Below are experts of layer 5 (counted from 0) of a mixture-of-experts language model. Rows are named router (the router's row for the expert) and show model dimensions 0-159. Each number is 50 + 10 x the weight over its row's rms, rounded and kept within 0 to 99.
After each expert's rows: a language model's description of what the expert responds to. This comes from a sample of Wikipedia text that the model never trained on.

# expert 57
router:53 77 48 36 65 51 58 64 35 42 48 62 64 60 56 50 53 47 51 39 47 49 53 35 42 56 39 42 38 52 44 51 44 64 49 37 51 43 49 36 49 39 40 65 62 72 46 28 69 37 59 71 49 46 41 54 44 80 53 37 58 45 50 63 43 57 66 54 45 54 68 57 42 56 49 49 53 68 44 63 59 48 80 30 51 65 52 52 66 49 50 54 59 47 64 46 52 51 49 41 56 70 45 50 71 52 41 44 50 50 45 55 46 46 65 49 38 48 58 35 48 44 52 52 57 47 56 42 34 43 51 58 40 54 47 45 47 54 47 56 64 72 57 47 65 63 39 47 35 43 39 40 55 46 50 55 46 51 52 47
Pieces inside names of organizations and offices, such as People's Party, Department of State, School, College, Army, company.

# expert 53
router:71 72 40 41 65 58 50 70 56 40 50 46 57 54 49 61 41 57 47 39 44 47 76 31 46 52 43 46 32 51 28 51 49 62 51 32 54 41 36 54 46 44 55 45 62 46 46 45 54 49 42 70 55 39 43 59 31 69 56 40 55 62 50 49 53 50 60 61 45 47 53 62 52 51 46 56 39 71 59 42 80 47 60 44 50 52 58 49 57 57 38 46 49 46 72 62 40 56 38 41 47 71 44 54 63 52 41 43 63 37 46 46 50 38 63 45 39 39 56 44 42 42 56 53 48 48 55 47 30 42 53 69 44 58 45 48 49 53 47 54 65 62 59 46 64 59 47 39 42 61 50 63 72 56 66 42 45 42 59 43
Opening letters, mostly M, C, P, B in either case, that start names or words, e.g. M-elinda, C-roxteth, m-arried, C-D.

# expert 6
router:65 67 49 31 65 51 42 62 41 40 40 45 47 61 54 52 38 49 50 52 46 59 53 37 37 68 46 46 45 62 46 46 47 48 63 37 66 57 40 48 65 45 34 48 43 58 46 46 42 39 46 61 58 46 38 39 38 52 54 42 56 67 56 35 37 54 61 47 48 57 46 65 61 56 44 65 56 71 42 42 58 45 67 49 52 54 57 50 47 44 44 62 55 44 66 62 49 48 46 46 29 73 63 61 56 51 32 49 37 36 34 45 56 37 53 46 41 49 69 51 49 57 53 50 64 51 43 45 41 58 54 59 53 62 50 51 71 51 37 65 61 68 51 58 69 60 40 45 35 62 52 41 48 48 62 41 16 53 54 46
First byte of accented Latin, Cyrillic, Greek and other non-ASCII characters inside foreign names and words, such as Paysandú, François, Срп.

# expert 18
router:73 75 43 33 79 63 49 61 42 44 59 51 71 57 53 67 59 43 56 41 41 54 69 33 53 47 40 54 40 65 54 58 38 56 57 50 67 56 37 58 55 40 51 50 47 40 53 46 55 44 43 55 56 44 51 55 41 63 49 40 62 59 58 59 47 44 57 46 58 49 56 61 55 55 46 57 58 65 56 55 66 46 66 46 51 59 55 57 59 38 62 47 61 44 60 49 26 54 35 40 56 64 52 61 64 63 44 45 47 46 42 30 54 49 73 44 47 36 63 48 39 55 39 51 52 36 49 46 43 54 58 68 35 46 59 48 50 62 46 48 61 50 44 53 69 44 39 49 37 63 42 61 56 53 60 33 30 60 50 57
Colons after Species or Subspecies in taxonomy infoboxes, and later digit chunks of years and numbers in tables and lists.

# expert 40
router:69 74 54 36 58 52 52 66 47 40 61 59 60 55 67 57 65 46 47 32 56 54 67 36 47 53 62 54 43 46 41 45 49 62 49 43 60 49 34 41 59 31 49 47 48 54 62 39 46 46 47 67 64 35 38 48 32 56 51 57 54 41 50 56 45 48 76 69 51 56 49 55 40 53 42 61 52 73 34 53 69 51 57 50 46 51 50 58 51 53 58 54 64 44 49 45 35 60 46 48 51 68 59 56 52 63 43 31 56 33 54 46 39 49 70 48 41 42 53 40 47 30 44 66 53 44 50 48 50 64 52 61 44 55 55 40 57 61 48 53 53 61 52 66 62 41 48 40 28 51 42 66 48 48 67 36 36 56 45 44
Forms of be and have plus as after a subject, such as was, is, became, been, and as in career as president.

# expert 63
router:61 68 49 38 61 64 51 78 55 41 54 41 69 42 51 52 49 68 51 41 48 51 56 26 42 36 36 48 43 65 41 48 54 49 56 44 55 61 32 45 53 54 40 43 55 44 70 33 56 48 41 60 64 50 52 42 31 62 48 53 52 35 50 49 39 51 56 56 48 45 60 54 46 68 52 62 57 62 51 68 69 56 69 35 49 47 51 64 65 46 53 61 57 53 51 57 39 46 51 50 45 75 58 60 46 40 36 41 52 44 40 49 38 45 66 41 32 53 60 41 49 36 42 54 62 45 43 49 44 47 59 66 49 42 48 53 55 43 40 52 62 61 60 54 61 77 42 50 37 61 49 58 59 55 66 52 33 50 63 44
Prepositions and conjunctions following a verb or clause, such as for, with, by, during, until, after, before.

# expert 61
router:55 52 45 35 78 46 51 58 35 43 58 52 59 57 41 55 64 47 52 45 34 52 76 40 52 38 50 51 52 59 41 63 44 62 54 46 57 31 42 38 49 46 41 37 60 41 52 42 64 51 44 68 46 35 48 51 31 62 47 45 55 49 51 44 55 40 63 54 40 57 39 53 63 61 56 59 46 60 52 45 48 50 48 40 42 60 61 61 63 68 55 63 62 52 51 45 35 58 42 38 43 53 70 55 64 63 39 57 41 31 34 38 44 43 66 33 41 45 58 47 45 40 54 36 62 45 48 42 51 37 64 50 55 55 62 42 54 57 51 58 55 74 55 56 64 44 47 50 35 61 59 64 50 28 68 40 46 44 45 37
Middle syllables of foreign and place names such as Kent'uc'ky, Port'ug'al, Kazak'h'stan, Shizuku, plus Africa, Europe, Japan.

# expert 39
router:72 70 51 33 64 50 49 73 43 43 44 64 55 54 52 63 51 57 52 55 41 43 67 29 53 69 35 51 43 52 40 46 44 57 50 55 62 59 47 42 65 47 37 56 45 51 54 39 64 44 52 61 52 55 45 40 45 52 50 46 49 31 65 56 46 62 65 55 54 48 61 45 50 65 47 49 51 59 49 38 56 50 62 39 56 52 66 58 68 50 55 60 61 48 51 57 49 50 43 43 33 67 36 46 66 53 45 24 42 25 49 43 58 41 75 37 37 37 51 44 64 43 44 48 61 45 46 52 41 31 60 57 37 44 55 40 56 39 54 58 63 71 57 48 70 43 45 44 34 52 46 58 51 43 62 43 40 50 45 52
Lone space tokens before numbers and dates, mostly after table pipes, commas or on, as in 18, 24 May.

# expert 14
router:63 70 26 25 76 70 50 59 51 44 48 48 73 42 49 56 49 52 67 46 38 47 65 46 54 63 57 61 53 47 44 43 47 60 62 51 63 41 31 41 44 41 43 42 59 53 52 45 46 37 51 68 48 41 38 59 35 56 49 43 45 53 68 51 36 60 48 65 55 50 49 65 51 58 47 54 51 60 52 53 72 58 58 47 45 55 62 43 61 49 46 64 50 44 61 48 28 54 52 50 55 65 51 64 52 59 35 40 49 39 45 32 48 45 64 50 45 41 60 38 46 61 55 58 54 49 41 58 45 51 56 62 44 57 57 41 47 62 44 53 59 59 48 52 76 61 56 42 33 46 43 54 55 35 61 41 23 58 43 49
Numeric tokens, mostly in tables, scores and ranges, often right after a dash or decimal point, such as 43–31, 7–6, 2–5.

# expert 0
router:71 72 40 37 67 47 57 64 41 49 45 60 58 54 45 63 49 45 53 44 59 43 64 34 43 58 29 49 46 50 35 64 27 58 41 41 53 58 45 46 54 43 41 50 59 59 47 45 60 50 58 56 48 39 36 51 43 63 47 56 62 45 48 42 44 62 77 60 58 57 44 58 49 64 56 69 45 64 50 42 65 46 60 30 40 49 53 59 70 57 58 58 45 37 52 46 49 51 52 44 51 65 66 44 42 56 39 39 50 47 48 45 38 51 68 40 52 41 58 53 51 50 50 52 54 41 44 46 53 51 44 61 31 38 54 45 58 33 47 66 61 59 39 59 65 38 50 37 23 57 39 55 55 51 67 36 30 48 54 60
Unit abbreviations and separators in measurements and infobox data, such as km, mi, m, the slash in "ft / m", minus signs.

# expert 28
router:54 65 51 37 83 66 58 66 40 46 44 51 63 60 53 48 39 53 39 36 47 49 65 41 56 45 50 45 50 61 45 56 39 62 51 51 70 46 36 63 56 41 47 45 56 56 59 44 62 40 35 62 46 52 55 48 34 76 57 39 53 38 45 37 45 54 60 59 50 58 59 56 39 69 46 63 54 62 36 55 70 38 65 49 65 50 48 57 64 53 60 58 48 38 53 50 44 52 49 42 42 69 68 58 66 51 51 48 37 47 52 46 50 49 47 43 37 41 56 53 55 57 48 43 69 47 33 57 45 61 51 62 33 60 51 37 62 46 43 55 58 66 59 53 59 51 54 46 34 57 52 50 56 36 73 48 38 38 72 45
Opening pieces of names and words, often A, O, ro, Mar, Le, Bro, as in Avalon, BAFTA, Backrooms, Bibliotheca.

# expert 52
router:68 51 42 28 71 53 51 59 56 37 42 46 65 48 50 60 52 52 50 45 41 50 54 40 60 50 46 51 57 53 47 52 47 51 54 44 70 58 46 44 37 57 56 45 50 58 71 28 55 42 49 68 34 45 45 60 40 61 40 49 59 40 62 51 40 62 70 52 35 45 49 51 47 58 42 72 38 62 48 47 62 52 68 31 51 55 60 51 73 56 48 61 43 45 49 45 31 56 35 39 32 68 38 48 50 58 39 49 36 41 37 43 46 60 87 43 40 40 41 39 47 48 44 53 42 42 56 51 38 58 54 45 39 61 48 52 54 54 48 47 51 70 65 45 65 64 45 47 44 59 53 49 55 43 58 37 37 42 56 51
Opening parentheses before countries or numbers, list line breaks, and Off in Office or ust in Justice.

# expert 27
router:71 73 49 21 57 60 42 61 46 34 49 53 59 61 57 65 60 47 52 51 50 49 58 42 39 54 55 58 44 60 39 61 53 56 60 30 60 59 44 46 57 46 42 48 54 48 54 39 54 40 55 74 64 36 38 60 31 60 44 53 51 35 54 52 41 47 73 54 58 44 51 54 47 59 50 52 50 66 47 46 62 44 68 36 47 52 59 51 65 59 58 74 61 55 55 53 34 51 41 43 48 65 57 47 66 57 45 30 45 26 45 44 33 52 64 49 38 45 48 51 58 48 40 60 43 41 58 50 46 57 51 61 41 66 52 44 57 39 52 56 61 55 51 52 65 62 39 45 45 51 54 56 44 46 65 37 37 63 48 32
Final pieces of surnames in lists and credits, such as son, es, on, plus was, became, is after subjects.

# expert 32
router:70 74 49 30 76 54 41 75 44 28 45 69 46 50 48 59 53 53 43 50 51 47 62 33 65 70 39 50 48 47 33 55 41 53 54 46 58 59 42 42 62 54 36 43 59 50 47 42 68 47 49 63 59 53 37 44 45 48 42 57 47 36 66 50 40 52 61 57 54 48 58 58 58 57 52 63 45 61 50 40 60 45 52 38 49 62 58 57 61 57 50 58 67 48 53 65 53 42 52 41 42 65 45 49 61 43 40 31 36 30 51 41 50 36 69 52 35 37 41 40 54 42 50 41 66 36 53 42 40 42 55 56 41 43 53 30 57 49 49 63 62 56 58 47 61 40 36 48 34 53 53 52 56 40 63 38 41 53 48 55
Bare space tokens just before a number, in tables, statistics and coordinates, such as "was 785", "| 15 |", plus $ and £.

# expert 10
router:63 60 59 36 64 58 39 52 34 34 52 54 61 50 52 66 62 41 58 46 49 58 68 24 50 53 39 44 39 63 37 51 47 62 54 47 73 33 43 42 43 53 55 54 61 49 60 41 52 31 55 64 50 54 56 57 41 65 33 44 60 32 51 48 44 47 62 61 51 40 60 69 54 51 58 51 44 67 55 51 71 46 55 46 51 60 48 63 53 43 57 59 45 59 55 58 35 58 48 40 52 69 56 47 59 56 31 45 52 34 44 47 51 42 66 48 31 44 68 44 48 45 65 40 45 40 53 50 25 50 53 70 50 65 46 53 60 40 45 54 62 66 57 62 64 61 54 44 36 43 56 44 52 50 63 45 58 47 44 43
Pipe separators after names or places in table rows, plus country names like USA, Spain, Germany, and child in childhood and children.

# expert 60
router:54 76 47 36 52 47 52 53 33 31 42 40 73 72 62 52 50 52 42 46 46 44 73 35 35 47 50 61 57 59 48 37 39 58 69 37 63 46 43 39 45 48 48 43 52 63 41 37 53 35 36 66 45 46 40 58 44 60 37 43 49 39 57 54 33 59 58 49 42 51 40 70 52 61 59 69 53 73 57 54 74 52 59 49 38 46 58 41 64 43 36 67 43 50 51 56 58 40 56 47 46 53 53 65 48 42 50 37 51 34 49 37 48 42 64 41 50 50 52 43 50 56 56 58 53 49 54 45 43 58 65 64 51 50 56 53 55 47 45 59 73 55 60 53 55 53 42 43 44 66 55 35 46 40 66 54 31 55 47 44
Mostly the preposition in after verbs or nouns, as in grow in, increased in, formed in; also pieces like fer, pro, Pri.

# expert 47
router:54 59 38 31 60 58 65 69 34 48 60 49 66 59 52 57 51 61 58 47 53 47 60 35 50 49 43 51 42 61 39 33 36 65 57 43 70 41 46 29 53 45 35 44 64 45 58 33 59 43 60 57 58 35 45 57 49 51 46 52 53 31 60 51 47 51 57 62 51 49 71 51 60 41 46 61 50 75 38 59 73 48 64 43 52 56 47 51 61 59 59 45 38 50 41 51 46 61 41 48 65 70 72 58 56 61 58 46 52 36 56 51 38 40 71 37 40 29 60 50 57 63 52 55 55 49 55 47 41 59 64 51 45 61 49 46 65 58 51 52 55 59 52 49 66 65 63 38 50 53 59 57 57 58 65 50 41 59 55 53
Subject pronouns, relatives and auxiliaries after a comma or conjunction in running prose, e.g. he, it, who, which, had, has.

# expert 54
router:65 66 56 25 68 64 55 64 44 35 49 45 58 58 57 50 45 56 52 58 49 48 54 48 47 42 40 47 53 45 39 47 49 65 58 39 52 60 47 40 44 57 40 29 63 52 53 45 64 48 55 73 46 46 49 49 40 66 59 50 51 41 56 56 54 64 59 57 43 54 44 62 42 51 54 53 45 55 52 52 80 47 62 40 44 56 55 55 62 52 51 67 44 56 58 46 46 60 40 55 48 61 46 55 62 55 36 35 48 34 51 42 40 60 83 47 35 40 55 35 59 44 50 59 65 40 51 61 44 62 65 36 29 54 51 38 55 44 34 53 58 67 57 54 59 40 47 38 36 63 57 38 50 54 69 39 36 48 68 59
Opening parentheses, hyphens in compound names, opening quotation marks before nicknames, and prefixes like un or up.

# expert 37
router:62 71 34 41 64 51 55 64 39 49 42 55 59 63 46 59 55 60 38 48 56 50 55 35 26 59 48 41 28 56 46 42 44 59 63 37 63 41 41 46 63 34 46 51 55 57 64 40 51 52 54 63 46 37 55 43 32 61 47 38 57 31 66 66 51 61 67 53 51 49 43 50 44 61 48 68 48 53 52 52 66 52 61 43 50 54 67 56 49 48 52 51 55 40 63 53 33 47 44 38 54 73 69 45 66 51 36 39 47 41 49 26 49 44 54 48 49 39 54 38 63 48 51 59 61 42 45 43 47 52 45 65 42 55 39 48 54 39 48 40 56 59 52 69 75 67 38 36 37 54 50 60 51 33 54 48 54 51 46 49
The and title words like National, Best, District, final, round, stage in sports results, tournaments and award names.

# expert 58
router:56 75 51 36 68 51 37 65 55 47 53 72 75 56 46 54 56 55 48 36 50 35 52 44 31 58 46 38 54 49 37 48 43 71 52 47 63 52 29 40 51 61 45 48 52 71 58 45 51 52 40 70 45 41 49 61 45 60 50 66 43 30 70 52 54 52 72 56 32 48 45 54 50 56 55 53 48 64 41 44 58 51 65 48 50 40 58 55 45 48 56 53 44 49 56 53 42 50 38 39 34 63 64 53 49 51 30 32 36 33 40 46 33 42 68 57 37 49 47 48 57 65 53 45 62 55 47 60 32 46 54 54 45 51 64 32 37 64 55 42 46 46 51 53 58 57 59 50 42 56 57 54 42 38 60 55 44 54 48 46
Word-start pieces con, inter, trans, cre, cor, plus love, winter and equals signs in formulas or legends.

# expert 12
router:64 63 50 33 80 46 47 69 49 41 47 72 70 57 51 58 51 41 49 51 35 42 53 44 54 51 52 52 51 46 40 50 49 59 51 50 57 38 43 34 63 40 44 45 48 56 45 27 50 42 65 67 61 37 41 54 41 66 47 42 53 51 57 56 42 52 55 62 45 43 53 54 47 48 51 67 52 71 59 47 54 60 48 47 54 57 56 51 70 53 39 68 66 39 56 42 41 57 48 55 58 60 61 49 56 33 54 27 37 38 39 39 55 29 65 47 45 43 59 44 54 61 46 51 56 56 43 46 43 51 67 56 41 56 44 34 47 55 57 46 62 64 65 42 76 49 60 56 40 66 63 54 55 44 53 48 33 60 42 36
Inner word pieces like univers, cc in According, loc, ip, plus leading digits of years and counts in lists and tables.

# expert 21
router:65 66 56 25 64 50 49 69 43 34 48 52 52 64 68 49 50 37 58 43 48 53 60 34 40 53 43 57 48 57 48 51 44 62 54 46 58 50 38 40 57 46 58 51 48 53 52 41 62 51 40 51 53 35 40 44 39 62 47 44 39 41 64 43 29 64 63 72 62 47 43 48 41 57 48 64 52 72 58 45 50 45 61 43 38 56 51 60 49 51 54 65 27 33 50 51 43 64 48 34 64 70 66 65 47 53 48 42 54 31 53 44 38 53 57 44 40 46 62 42 50 64 38 40 46 42 62 40 37 45 56 48 35 58 45 49 44 57 50 60 58 75 67 53 58 47 35 36 39 43 53 54 55 34 58 41 41 62 46 46
Pipe separators between numbers in tables, and verb stems awaiting an ending, such as describ, produc, join, impr-ison.

# expert 59
router:60 72 49 17 71 57 64 56 45 44 45 49 49 66 55 60 49 55 59 42 42 51 60 41 42 57 31 55 62 59 42 55 35 58 51 36 63 51 41 34 47 40 44 36 47 62 41 41 59 35 43 65 51 41 37 49 37 53 53 40 62 39 62 58 50 49 61 54 61 56 44 57 55 72 54 47 48 58 42 70 50 55 63 38 56 63 65 42 56 59 36 67 64 52 49 62 41 48 44 39 51 65 55 54 64 47 35 54 38 30 47 43 44 53 49 40 47 46 72 47 56 48 44 53 43 39 44 48 31 48 51 60 38 65 48 42 46 43 46 48 57 51 55 44 61 72 49 39 43 46 56 63 56 39 58 32 35 51 39 45
Word-final suffixes and completed nouns before punctuation or prepositions, such as -s, -ing, -ation, -ies, and program, system, building.

# expert 38
router:57 59 45 32 77 64 56 63 27 50 47 56 71 53 47 49 48 69 56 41 58 58 65 33 42 60 53 50 38 56 42 49 39 53 61 51 72 58 37 44 68 39 41 41 57 61 59 41 53 50 36 58 54 43 60 46 40 45 44 68 56 37 61 46 31 42 64 52 56 52 54 47 49 43 47 63 45 72 39 66 70 44 74 47 42 63 47 56 59 42 52 65 49 43 51 45 46 63 43 37 48 68 55 57 53 64 48 46 48 47 57 45 50 53 64 45 42 53 58 45 57 50 41 49 65 60 43 50 36 59 62 62 51 59 60 40 52 26 54 55 56 61 53 54 73 49 41 36 41 49 48 59 64 58 54 44 47 56 55 49
The word "to" after verbs like ceased, forced, served, modal verbs (can, would, may), and word-starting l pieces like l-ibraries, l-abels.

# expert 31
router:63 78 49 28 64 52 68 69 29 43 41 53 61 61 57 60 56 53 38 33 47 45 65 42 44 55 55 46 43 53 52 50 37 61 44 40 48 46 35 26 60 46 39 34 60 58 62 32 53 52 55 58 36 52 49 48 48 55 47 48 39 41 57 40 54 50 57 56 50 45 49 51 51 51 46 60 46 61 55 62 60 49 60 42 53 57 56 40 58 57 34 49 46 43 50 58 37 48 48 48 49 78 53 54 52 42 41 27 58 38 45 36 52 48 68 36 48 54 57 38 40 50 45 68 71 40 45 41 31 56 50 76 44 78 50 44 58 44 50 64 63 53 53 48 56 43 48 34 42 57 46 57 54 40 61 45 45 52 50 56
Adjective endings such as ical, ic, ural, ific in economic, Scientific or Cultural, plus the and New before proper names.

# expert 8
router:61 63 42 38 61 48 59 71 45 30 45 65 66 55 48 54 56 46 37 35 42 47 52 44 49 38 43 56 44 48 38 58 39 54 53 50 49 50 43 37 57 44 51 40 51 50 66 24 67 48 40 54 56 44 46 56 35 57 55 56 53 39 40 45 46 53 64 56 53 38 54 44 42 53 38 55 47 51 52 53 66 44 66 35 47 55 60 58 60 44 53 64 42 41 58 51 37 49 37 49 38 66 61 58 55 41 56 39 46 45 34 43 41 33 67 45 46 37 64 36 45 52 45 52 57 40 48 53 37 42 63 49 32 73 61 54 53 40 43 61 67 63 63 51 61 50 45 34 17 45 42 48 55 49 66 46 34 37 37 50
Line-initial hyphen bullets and table pipes, subtitle colons in titles ("From Work to Play: ..."), possessive s, and possessives like its, their.

# expert 24
router:55 76 44 25 60 51 59 80 40 36 62 43 61 56 49 55 56 71 49 45 28 45 50 38 43 52 51 51 33 42 38 44 46 55 53 44 59 58 48 39 63 48 40 50 48 49 50 30 66 55 39 57 62 48 39 49 45 62 44 60 47 34 43 39 43 44 69 55 47 45 51 60 57 62 51 49 40 69 53 52 56 33 63 41 50 45 40 52 61 64 49 62 47 45 55 45 51 45 48 48 49 68 68 51 53 36 29 49 50 35 37 38 44 56 70 36 34 53 62 47 66 42 48 45 49 40 42 42 33 42 59 60 35 53 55 41 61 46 40 59 66 56 51 40 60 60 42 41 40 59 45 49 65 51 53 39 39 56 42 44
Connecting words joining phrases in running prose, such as with, and, including, by, or, against, between.

# expert 23
router:51 62 62 17 67 48 46 65 55 42 48 57 64 72 51 46 39 47 50 40 46 50 57 43 59 55 40 54 32 64 38 52 35 64 62 40 66 41 39 42 46 54 51 54 45 45 52 36 50 46 60 65 48 24 46 61 45 66 51 58 59 25 48 45 40 67 62 57 52 67 62 60 50 68 38 62 53 77 52 45 57 54 65 44 52 58 54 41 50 52 45 65 44 55 62 53 41 62 49 50 49 56 59 62 52 63 41 49 42 44 45 34 57 50 68 47 45 49 49 43 60 61 49 46 53 50 50 50 29 50 53 51 47 46 53 65 57 38 54 59 61 64 54 47 66 40 45 31 50 52 48 46 47 38 71 39 48 41 55 62
Commas, closing parentheses and closing quotes ending a clause, phrase or number group, e.g. mother, | (app), | 108,829.

# expert 62
router:54 79 54 28 66 56 74 62 44 35 49 51 43 57 63 62 46 46 46 40 41 47 59 44 47 58 42 57 59 52 54 34 50 60 52 50 57 39 46 33 52 45 30 43 43 54 54 49 58 36 48 53 41 39 34 58 42 55 46 48 57 47 61 56 36 55 74 57 41 42 47 64 44 57 46 56 58 70 51 45 62 45 65 50 53 61 61 59 56 49 50 49 57 54 67 63 51 64 46 41 54 65 68 53 64 64 49 36 49 32 39 43 55 49 64 50 37 53 55 40 53 55 34 51 56 29 54 43 37 40 46 55 51 60 48 56 43 42 51 47 74 62 50 45 73 73 48 35 45 58 53 48 63 40 56 39 43 51 45 58
Nouns and endings about sports and jobs, like team, football, player, practice squad, outfielder, candidate, official, plus -ing, -er endings.

# expert 50
router:72 50 39 30 70 56 62 70 46 38 44 58 60 53 54 58 57 65 60 53 37 45 56 27 44 38 44 58 36 51 43 49 35 57 49 45 69 56 35 47 50 51 48 47 55 61 67 41 51 38 53 65 46 32 39 50 42 53 65 56 48 31 48 65 41 52 70 63 53 30 55 58 62 57 45 56 55 58 57 60 63 46 63 45 38 41 56 48 62 46 46 59 56 45 68 58 28 52 57 47 61 66 58 49 63 44 41 44 38 44 30 40 45 46 68 50 41 37 70 44 50 54 46 47 64 44 39 50 54 51 57 65 55 58 59 38 64 46 48 61 71 48 51 48 61 53 58 38 39 47 50 50 53 51 64 46 44 55 54 42
Determiners and possessives after prepositions, before a noun: the, this, any, several, their, as in "in any case", "to the apartment".

# expert 17
router:70 54 50 35 76 50 43 54 41 34 52 65 70 61 62 58 50 69 60 46 55 49 61 28 44 45 48 38 49 64 44 52 34 58 54 42 68 47 41 36 51 44 58 45 55 53 46 38 74 51 37 58 52 43 50 48 49 65 42 48 42 60 56 57 40 50 48 54 54 53 51 62 36 60 56 57 37 80 48 56 61 40 60 55 53 58 62 49 60 64 60 56 55 44 58 50 59 50 49 41 41 60 49 71 55 51 40 38 38 40 38 55 38 38 49 48 45 52 54 36 43 63 43 41 65 45 47 53 37 44 56 70 40 54 60 52 54 47 49 49 59 55 58 60 52 69 57 31 53 65 50 62 42 52 73 42 39 69 51 51
Second-piece fragments like at, it, ou, ar, et after an initial letter, often in names, e.g. W-it-nesses, W-at-ch, Ar-ena, s-or-ry.

# expert 45
router:58 61 51 14 68 51 45 57 43 39 48 51 55 68 59 50 51 47 54 41 46 52 63 28 54 61 56 44 30 59 42 52 39 65 65 50 68 55 38 44 49 47 55 34 51 47 55 38 45 48 45 77 43 44 36 69 44 68 43 53 43 43 58 53 53 61 71 63 57 63 46 63 46 64 53 57 51 65 56 47 79 48 58 53 38 54 52 47 57 40 47 67 60 55 61 54 34 58 44 45 52 60 54 55 67 56 39 39 44 42 45 41 48 57 71 42 42 50 50 44 58 51 53 58 55 55 57 52 37 66 62 56 41 62 40 50 52 45 46 63 56 65 66 50 62 48 41 39 36 53 52 52 41 48 62 38 45 52 41 49
Commas, parentheses and in after place names in birthplaces and locations, plus County, north, south, located.

# expert 56
router:69 59 55 38 66 41 53 72 38 40 48 52 60 65 46 49 38 46 60 36 60 47 71 33 59 53 39 54 45 51 50 52 41 57 60 55 66 44 28 47 53 48 44 45 53 58 47 48 55 41 42 75 45 49 47 47 37 59 40 40 46 27 63 59 43 66 72 63 43 47 52 42 51 63 53 59 47 62 61 51 62 52 62 50 48 57 60 46 54 40 55 78 51 54 63 52 47 61 55 52 54 85 66 57 49 55 36 41 49 44 38 43 45 42 59 49 43 45 58 47 56 57 54 49 61 50 43 36 52 46 47 63 44 48 60 51 52 50 42 52 61 58 53 42 73 55 39 34 24 47 59 58 49 42 67 46 45 51 40 50
Month names and date parts in running text, such as "on September 1", "June 12", plus time words like time, early, during.

# expert 55
router:67 70 40 40 78 68 50 65 48 47 38 46 61 49 51 54 55 61 49 46 55 39 57 53 51 63 37 50 26 59 40 54 30 54 62 48 48 46 35 45 49 45 44 40 47 50 66 41 44 48 51 60 48 43 42 63 51 63 57 54 57 45 48 39 44 49 72 55 46 35 56 68 60 56 46 73 55 54 53 45 74 56 68 53 47 57 53 49 63 57 51 65 50 33 67 39 54 60 38 52 49 50 73 52 40 52 35 50 46 30 56 53 44 42 59 50 35 43 57 31 52 53 58 52 64 51 43 51 36 33 58 55 39 67 50 43 57 50 46 54 62 62 46 57 59 48 49 40 50 47 39 64 58 43 57 39 25 55 54 50
Single consonant letters d, g, c, D, G, St opening a word or name after hyphens, headings or line breaks, like 'g'enomes, Wu-'T'ang.

# expert 2
router:55 54 55 23 77 50 63 65 42 47 40 41 58 63 53 66 56 61 67 38 46 59 75 52 57 47 64 54 54 61 41 46 45 51 57 36 59 51 38 49 58 55 34 35 51 55 52 39 63 39 58 75 58 43 43 49 25 51 50 52 63 39 48 56 44 49 71 56 49 42 48 51 49 60 54 51 48 52 54 52 48 41 58 31 45 56 53 42 65 41 48 67 56 48 53 49 33 46 40 41 60 59 55 50 56 65 44 38 46 49 40 46 50 55 67 36 44 42 54 52 49 47 47 39 72 35 45 39 37 52 49 67 34 70 60 38 61 42 49 56 50 63 64 61 50 59 38 38 43 60 38 59 42 50 64 40 45 51 52 52
Word-internal pieces of non-English proper names, especially Slavic, Hungarian and Turkish ones, such as Tarócz-y, Borat-yn, Karşıy-ak-a, -ov, -ki.

# expert 26
router:67 66 39 38 66 61 57 74 38 24 38 52 58 54 49 53 50 57 45 33 44 53 61 46 37 48 40 55 35 61 39 52 35 63 52 60 44 45 33 42 53 42 55 36 47 59 59 31 62 44 43 59 55 41 59 54 43 56 52 51 61 53 55 59 33 54 56 59 51 42 39 53 49 55 49 64 44 56 52 59 62 44 66 41 51 58 62 42 56 40 57 65 40 52 55 48 38 58 49 45 39 74 65 61 53 48 49 39 45 45 46 51 35 47 73 57 62 49 54 36 49 62 57 50 63 43 48 51 45 43 52 47 32 65 65 62 51 54 46 60 68 73 65 47 67 57 40 44 38 56 54 46 52 53 70 43 40 63 38 42
Pipe cells and hyphen bullets starting a new table row or list item after a line break, plus sentence-opening In and On.

# expert 20
router:67 62 41 33 67 50 51 72 29 42 27 42 47 69 51 56 58 48 52 47 48 30 58 41 41 65 39 58 51 55 27 54 38 56 61 44 55 46 50 56 47 53 31 56 54 53 49 36 44 49 51 66 73 43 42 44 47 60 56 49 53 54 46 54 51 45 70 58 44 49 42 46 53 64 50 64 48 74 46 48 53 50 64 49 47 57 54 41 66 38 57 59 63 41 61 66 39 46 54 49 70 53 55 55 47 55 53 35 37 44 59 46 33 47 63 56 41 36 61 41 56 61 39 57 63 32 40 50 43 51 56 48 45 57 42 51 52 43 44 41 59 65 49 60 53 69 29 53 42 57 54 52 63 48 60 36 29 64 56 43
Middle and final pieces of common nouns like ouncil, ourt, ution, ation, ers, en in Centenary, plus coordinate primes.

# expert 7
router:70 67 38 23 72 56 43 71 48 46 39 56 63 51 53 59 50 55 54 57 35 43 64 36 50 65 60 47 51 58 43 49 56 48 57 41 63 47 47 38 55 45 42 57 47 51 50 43 50 45 58 64 57 49 45 52 43 57 47 51 44 56 68 57 42 53 55 61 52 41 46 61 51 66 45 49 46 60 57 54 65 50 63 37 52 48 68 37 73 56 59 68 58 56 57 46 29 41 37 42 42 57 44 59 54 62 33 38 58 32 44 35 56 46 62 51 45 40 60 36 60 60 49 56 62 41 34 60 42 43 63 65 40 42 60 38 57 58 42 48 74 66 58 60 74 48 52 47 30 55 51 51 53 43 60 49 46 63 50 47
Cardinal numbers as digits or words, such as five, three, 12, 24, in scores, dates, table cells and minute marks.

# expert 33
router:65 66 57 29 79 53 44 68 50 36 62 40 66 61 45 50 46 46 37 38 41 54 60 36 42 51 50 54 55 70 35 38 46 55 55 54 57 38 43 53 66 38 51 42 57 41 52 47 47 50 53 60 45 51 46 56 49 64 48 41 54 48 67 55 50 48 60 53 38 36 39 60 59 54 50 75 45 73 47 47 55 58 78 51 46 61 56 65 49 61 40 42 41 42 69 49 60 61 45 38 55 53 56 60 56 37 38 47 52 40 45 33 46 40 64 54 51 53 68 50 55 36 51 53 48 49 50 66 43 37 48 50 42 56 54 41 53 48 42 56 73 62 62 47 65 42 51 41 42 60 53 54 63 51 67 38 37 60 67 52
Early word pieces and single letters right after a word start, such as c in Concierges, â in Théâtre, U, Cent, rec.